Weights of a small mixture-of-experts language model, trained from scratch on English Wikipedia: 31.3M parameters, 1 pick a token.
Below are experts of layer 7 (counted from 0) of a mixture-of-experts language model. Rows are named router (the router's row for the expert), down (a neuron's output weights, with its number) and show model dimensions 0-159. Each number is 500 + 40 x the weight over its row's rms, rounded and kept within 0 to 999. Numbers have three digits each.
Before each expert's rows: a language model's description of what the expert responds to. This comes from a sample of Wikipedia text that the model never trained on.

# expert 12
Interior syllable pieces inside longer Latinate words, mostly after a consonant fragment: subcom-mit-tee, celeb-rit-ies, vac-ci-nations, brut-all-y.
router:516480487429475483482516483522531509439495449444433434495456548532539556548487419525517552557524549542490506511450509528457539581494453518468466421532542520568565415520492530510507520498494469478523526540498541517497510454523498502477551516533528524583464471561550463506485508523457563473399507494552463480512467529534467522533589476501480537474503487467471420516508477467517543526428462454546435462520581451460473471473466521499520509453541498492494561525514368527533462423540495
down1:570428527529470496516548466482486529581473497458547456508512519494491509447544441531444484507518475446462468567480498491598574518497523556472435517542440440436536500481478439525510552528530524556532539444459480533513540490525533458438509533572615483505490529529429452496580530525470469504535463455474444507499485453468459511525547500529504525424486516450469546593443450499542505571531542501463494500539434510480498498456479490506464454452504541475545519421460434511497527554518513
down2:530488464563517537532499584518520561457541435467512461537475464423491564446460466475574466454482473570479469539488515443489510555532530483481489519418536472541513522471470414551513548504511519480495490509490455490489479480495434486518488506456468577510500486511536510459530559534490472415584413562508557541468451456446571470477535533584516462496471517473440530423441536489519562548503469508478480450469532530546521521491578458489532441479465516504573482545539541447521446549491500
down3:599521502466495422453546502525515588497544477499503435516513465491430559442594532501461510555500472434587520505541483385497551541495545433457525456508508530514525486463522499508459441550424514512510516535513510505522501502461539460494503516481487452499522574485521527497464523535550485586486505524447557481516431538535468470483513501405522522443450390445466502477495533542530560474501452498500449497533504513474508457554532475498445523449521529464532556514424553501539506454551490
down4:448454563515482478462455448489476473505517522461523478480510542402524502465500492562480486408384480518496546492549470453535414534509508477480456548498478505479530517473548459591497561517459521463509455499519531574417433513514465508478508499537508547518497532518475455495582501528510516440541496562468506570454517515478508461485488523490571554528561534558532432537560536487459481475510451528502487472531526417463431461516621536469503470515534461476504526468547566475472486555476550
down5:522528539490566470526453497433543531490512555487475534561422486576507526487533466570486463531512403535479484493486569509524465525538495484537495434506463503481500487507514544418531458507488424558500503451463539516513485483468528461565502451549437533549413517561507491501607538517505436485475488508456491535527566517499502452484454430461485525470450494508504422501525501555472552503450440498555471445554490443555534575548480473468464588485464455478508502586511529520527489423472493
down6:493485507506440605520491474469506519518552536508537543456465445400493505472508484490534451485486463430511498520597485482505515464505565559506497516497485501468482508522512479602487513511528510471474474438544441521563445524523558451520537533450432414512512530534493486626519480542451504463518394495498495504474503548490483513488477554484588501478530499493402451534514539578534525487442540554464489481494549507534508562455518490441486542451475408571456499455535476492482518465511486
down7:533494539463479368509512554481492516458508471546496593529554470505511543395483542480538463507521558493494459445503536511529525482459484563451493501556426474480541520486542481524466484521564483497508446536490513402517467473477531487512544465519564517451482453490520531428445559529591586494481474605445510498461450542553572514491549519473560479443483473536391505531526456463449492509458428482499469518495540505482492479494533544504514480458553486509439478513520534539512494476485549
down8:478501519463506495525462434453484498509519499514515522525536487392530541482475510462442550531516528417553503546519493580501549448537472562479549483533510520516502442492519477488508574468479515539504508552474481494473470557546483489483453481441477464446484427542570524535480489552510502491607477401452505511525486569447512522427549546471477447506499509481539449570433512539553567548567506386536467508528466484532469545512492480448385518481484503478464507514558551491488478520487440
down9:520503489448505480523516509533501485475527519461478503491457440543561476512513473495438543605493560542527494466469531562551444464468504488540478484551417429514506429516496536539502478487525493451525538523488498458496425514448546516524506433533602523493451522500502507490495506489477525494460519522473504536552485514571399494553509563403491495527492505595444482559482512592469547546481464560494503519427499454468518451483440624484510466521509401512442538460474536528491484495490458
down10:492499516540444572426567542478560517538443480488490497449526588512468498450492514476451597537491505547504467486553564542463495470479454503480524526564458458553490523515556518466472483516531486478439516438504521426457402489546583484503571514507467559456435493501458582529478539515521527483456487485522525510434495530548455478495506479505524456537495473465498504457493494532512423549518491542535467441533568479463555454439498532510467530462602459497384533503534531481457460501516537
down11:549471497517537459578530530549436507502523506506553625555479465514529537574462475490528523536487508544547445537482477432492564544544486528469537549481498584452513461480526511516535508501507527570508495458508449395523547517465471447528464585495457427470545492482525453416468503546498501476484441447519418432461507540527432482498503478466516468482443534504472490463532461522479462463513510522483414505504473495528506412556581542465498492530543527513522479548493521513464531424514441
down12:485507481486588516455463490475474554542484529490473485504430554407452537503486504545483504489547475502501463463514488460442512531439509494435497596541562443494512558544429526542472476538481476551495519445501550493525448477514519533535518489446478558565472501485528417559500505503606476438529446499490502582441508475488437519530473535490512478559458475537448473419537521501451531541492548489600488568447493479506457546504504474450543551493425547509505444527474512496441548494479575
down13:430518514542579453435456494514461460496581448592542516531475492473496555560488478557548542566458449528497530534461442544474493527533505426534473538517487514456481503495486474498539451560526560490479418453461506490512432470491512538515462493516485428491461464432538414497457504487462522465561496543595570509497475496437539560437434435499557511540540457508553501498495462497508473470440542478492531497486428533524469456493544549542551558466524519498491468506490505585568487530507500
down14:480479587570412480443483505523438477510532593542518515533496464497515448397504509491515483338548528493460523502500534495452532509478519553467459494497482491501484545474552516567511538497478551559516498463543461471485582483435516543594486510482485500471519489495480460509486502490541554495544470538444493512487522535552517428501452532515538485459507552485442460465528487474604481553478503471494474403481483465488517560543549505426418528539506465504527492503496527470455536481467568
down15:446537592540455508444501510479524552438512459481543461464513499509566533497477571445484382436577456537516468561483483515492508517480490553498400537462496526454566475516465469528508508517476556573490498543497491534584533542462496508494539502495542498422542457505485471500466549467447518414589473467396567494490425507506527539503478456501537518494513508503447534529485532480455543521537520566458575495457478525515459482519538506448497515543551491443510460466511534481514448499421497
down16:484540485530497474530520426535453497527495552452499503417529495498454536579502494491565530432489495476482484520545485441551505587484484402438540530484537580478512541533481534489502488523553453491449440532452505469515459499514562434475536444468513449529555450507523520438549472517589489531528418460544470434464392516452505563494479490462493523538432483467498493505478526520529471536504566590462521522504430454558565524506521479529525506453496492579475502513495481531505451501581493
down17:439489408484594518489502563498487545515509439537460447452466529499520500545501563576526438571553523469492522445540491426482496461535495485481613475535443523589495576439487509519490529527472463445498493506442533572483568486510449530492471498567452491502510475446483433463526539548533554497491420457521510572527542549489471533486497467470470509500504478468506509498485596491443545478569464542438492550465563479489517492480451499541443458506485417526486496496508530459525478510529462
down18:444514519496496476515437481417452474453475460519485434524484565437542484519478458457513496533457490421498551522500529496465535541510500552513546419460531457530516474479607541442415517489461468516534454517543528597486523461539456524502562542482516484473507547455511487518543521471540485520479553515544495483428528486486568556474471493445495487486531536438551519512575538431551450450472461494479496487436492506467469511552513577487579443483543449529519509532475498474539606500483588
down19:452569456434554532492527443478512505483500611574497584499510527439461438464515443500569479527537523443561491479491525466507489539463438493525481430476499523416519513436544528438491493478448489496500527550436523513461518469568517506507440518413584462554584474510487530434469493569521458481514515501545535536552521516430529476511517544457526505506507489482493496506526518483510419472492488514523528501568434497595540493503506476515444512458511511534481507485506389520468559565480476
down20:460497505500476589523537446436499540511531514496511521540448539443515455521471513478408503486427450533571502442459505519573470526539501532479480531531515583533555492475514584468500517523549508461550571451520546489479461548618421495476557466481480532499573478504447457469557490483439511413491467536508436493552498439465485525473513550505447472458505535547479550496552442543521528543491517494524548407532497485531489473580503484506495478483466538454476507448460503486416466498466462
down21:562540515564512487475481556499542478584497509498495534464524543418536476493495456474550450486529496462500540501427564472503510545489514543470524488501517518518521542477526523486505491497543462588475378502520579506492478463472484526498464636461451430536473543532515501501412594477499481541518502440491424546465584506521405578489528523481497538456500417489498481495423503513490462547478481427521501532543559475520513431500500439498484476496534448499475493488450491483524493474491576
down22:468530495505525502442528407498524563527491542414438527611485497522548547542496505519512524499518499515563464442502518492527526460524500426532447546517489462559517625520487466502575477436507499502436525470452535529471486441461575455514482547498509512498504538506449513500447483431551532543522559461478533478458516512467501572526401464423513506515440480434522476459479452555570556500515504500494511492496466474476457497499502508535468623499535459511445532446507441469517520490548512
down23:530527537530461520453528484488523493476553448561473472503488487495489493560517501480524388561528497531492465539513518472466511431544550446490455455500484477495510512466489590516522504593531528527483435451568541439468476397523513566504502457547483546542484469602482462474499523443460530462461518541489477537504460521510440534517569456453436448467509466506483434489473518549486450529517525484503519577583496408495475530399542527503544572504481519461496574493476538495496531440523461
down24:487526527474517404487472491458528476515495558444504538488475430493435510511458474536477517546473533515556462495592550475520431507460516492490545459528474488445520515529503501493467467536535462510481456540423515514499542475467558525514479533506461498512470482543517514522523525496433533536435495540579554494502562506468544512575510472426479485507399514522499476495607473502441505443517476492581520499495610540441514527460433445462516527453515467610566534467440461592540493492492491
down25:517534503559524495490576463517514426505467477475538430510498550461519535494486525458466483463498489553504466541514518523566520458488439517515464495588549462530487538513623482410468482526521527499518498443564456504496507492448460500462448474601553500425463544461528492544518533405441554476468525543517431471403524498524493558480488529471507506553407549502449497483482492538568435465460515489481541458540462505485473495566546515458527503475550577531573507474501512446535472501482505
down26:518529458442471507477507463560501475509491450487422453579519463544487498515484631465574496520504530516497453558526565472378582491478459450470496516483465521524467482512524480522541446497530504544507525459503466500456529508459480520543552527504420512546502575465489496505488513515418502431465566582494519478504446413449511491536517520549524534456543513554476491458503499600526485523511501556493510453461493513499526486441437483509492590501514562483484446514427525487543476486571449
down27:550458506498494447513570584500489487553458488532550508419586512501477480532472460460459431510486444424480505514526468551514529520440501552564493525506542520441502490534508500503544440487537497467507499527443478462530510519515431495489640526521556477450500428451567490517488550532512555443498509474545479506479508495498445441510483489601530521523555491514523564494411462491404472429478522559532516506553486493493446510486461528515544463467459458514484450494554552462588468469470497
down28:557466494446523562529375565444574544512467444535527454499493493468527556510519442455496433476425540500486478421479453498529501521539497514461513473476492597586531494478562473555460512502510492482500464483509566530440520496426512502538568472446450507454488476451483431505501544495464521506527491460489539443543493549539573476461501501571529527427538505501544518552517525466523512432480463566448472507512490577522573466469518513490565444474538524456509485562498506425498499549510489
down29:451483514460550493518463495533504489520489470414496428542526476544532488494567486520493459484485524501527541518583523440516563472534518503534434528570514464452552531503510550503480472525469470525493521501497507447517527544451434456467459504492559474511451488493498537566432471462457505488480457495620529551520461498442496511532451505463471522519501483481562541419459486529481510481484614459474429490458502576543476532500548460503450407499513451501455498483511428598515549527587584
down30:510528520422469481514501519528501475431511456491513477491559531595463539504536528542455522450492526495451514509544476534475472552564458491523492459458469543523435565440491523446446546490461573500552450501456489502517487497453496499532511497428478476505500529501481477536456448566443463469500482478530546549482551602501463479517614583510541527521479523597404513477525549505476551466519561573513496455462556597499438513460478538518460475438470445487467445523494528471458482476497470
down31:532534480520477478543519549570489509517539501454536540537530449439525457558492539491566525460510480512484522558516592497507494481566515477473570474469515575469509572504336543506603406487469524494469507517475517494553524497494449451553493501467468521475428515481499471437481478440467477525481546452491421485458511442476499538576513491548456509484534474491458534576474555531462457519514461572462441506409483512548471477544564502468485491550520469492518503469528440495504519477490497
down32:481447535525520509488451464471485487509505557470459442468539515426484525451566542533506556492510477539484405493527538484540494538551523475550499582491484534441543498480509460521442530496426527443526489475518504515504497528536481575474392576424550392503502438512500542550471445610508498488471443453468535467517525505455517539483533489516528503479436513533489473481524468519495573572475441591519536541443542486472514502517450513519518520574480544557469426469430510499479481524514465
down33:525510455475506493463528467443371450492545461563497516523489462503492530472495468475511480506453479482510495463392538541480474475523459506516541514485516557540427569456480563507497438451527539482448487502460518497465472510463543508461512536531466540521414543460547495532479591540481544442501583503499465542518498527545518513539613511484556507502558561493483491504449500535567559518478478517486542546434494504514431493502500503506518490429569478373513462488560584505476517513468449
down34:464554480433555542433540487487496484451490501411474583491595517475518555531485503465537509460479456510518516471513447545513504522494395552476457461516514550448479471498447486547524503503454440597494461517505479497470440470531511479475463511537529527469531490425567555513537537531469551447550469477495524475526473514540474487487443439471528512522512531567434423534493549442449518515486468479521575540545554461453487486482494470484430522554463474530539489488628500563503534480516563
down35:509436512500486489533515535478561486513553470509546509505581441524490554515485530483472526577416603524549457500469523506447527496499439559589431524496544510478503494507539452435516410466492507498591568557477459522493550538507499479486572506529523543512441478511410461473508454436504469427476581518517492518445450490541518498523454486421433443461509561493500530557445406447484492525524572481431506499520513494460522451467532489496506500518542475487505491447511532544529533504508464
down36:477449454497578479565496497516529487534541402434488433481483490504456550497463542539529529506504546478527501504526535447464510500482517482536477505518393548507452487461504547476526479493484527446497466525513478440526470445489475461442423575473482539490505540580484564457483493563468513519524445529504598514550424407537552430488505485571513489474467478521518454491576531520497482561496503466591479570492472484546538495530500480607475489479478479458527452535536568463557450520526493
down37:550430474589507468465486572453551493529460474393425407571444471491529528529483558446492484529506563466459553460441489556499544568458461544473466457482533469516539426446475477509522405522512500573489525526518513520540518576504524514458562488456483566467434508513551503458523538530469549432480535486476540492501523486539470500554463500536503483488509527450496458443545484501514500504558500491520568477565508513489497484441481597506417435482462497476531519466511550504492519502546495
down38:584469477519474595528464531537487448505522399424523419454514473515537487582499578430450440539493507510468488501461450458503541499515510492453540534489453505519545504560476535484548476518465460568550518479519525512512570453556426496567476532501457564490535477506461549542494489444489539516505485466514533520458562454533489501556479487583499481448508476506500526513477543483475559559511494511472452488477492473477519469487507410496435432498473541525429522502495614491540542460500407
down39:453469487567506500504494550478481482570522558429477543543489530446488518502496461533500511465434474551467508499531546478516461461568453496592546418438519497497544548482397524474525434511512479531474505512468399540488533521511510561514525551480520480490454539507475534513424472530507471491461492458518498484472483500453481476474492469529454387449556511508505470524536525501515505538511550530536502534493489571545461429416592486520458514447498491531547468572505617536509477469565427
down40:510534534548453513472519472482431523550459485539545576505508497521500495497441478492497577490538492499513460502472476511459502503553538533523445497537474464528484534536452492456505447474451552490447617556525449460500535448524568532515492505509533599570494535609403495506492497476442451472467466524532497481474532537487413457508445441506481471491437464489500527503497502594538482486505446502548490429500528522405507563545495466510526494463491581486487530451536441473472529528598462
down41:517499560507479455426555428499570504504461466523544493536489504494465556459487462527473488528487493520439469539494497492548552469540518572540477546538556538510464421504520551491516559507437511511459478543508470433577451562463469464522548540462469470498494438515542455519501515526437527546530500415513466486496501465534431460475527477519488585457452475515535509577482469537434527486456446489507455482519452489542514583491474522536432562541541568531444556549463493541393508481425512
down42:479493542475509616572493493505555484466532494484475529533452492570507526577488457496460550504511521524524559456441473532512527606480504489474477471447495546514513490519473513468533380519413447486484531499542405501498532499498527512544528477498471504441554522485528578495513511463408511518488480517486559451489452440496501542453488514425480441461484458522515522530549538447495478610496492457501512421506558499540476458493455502496479496509483464453439591597481514538525463534488543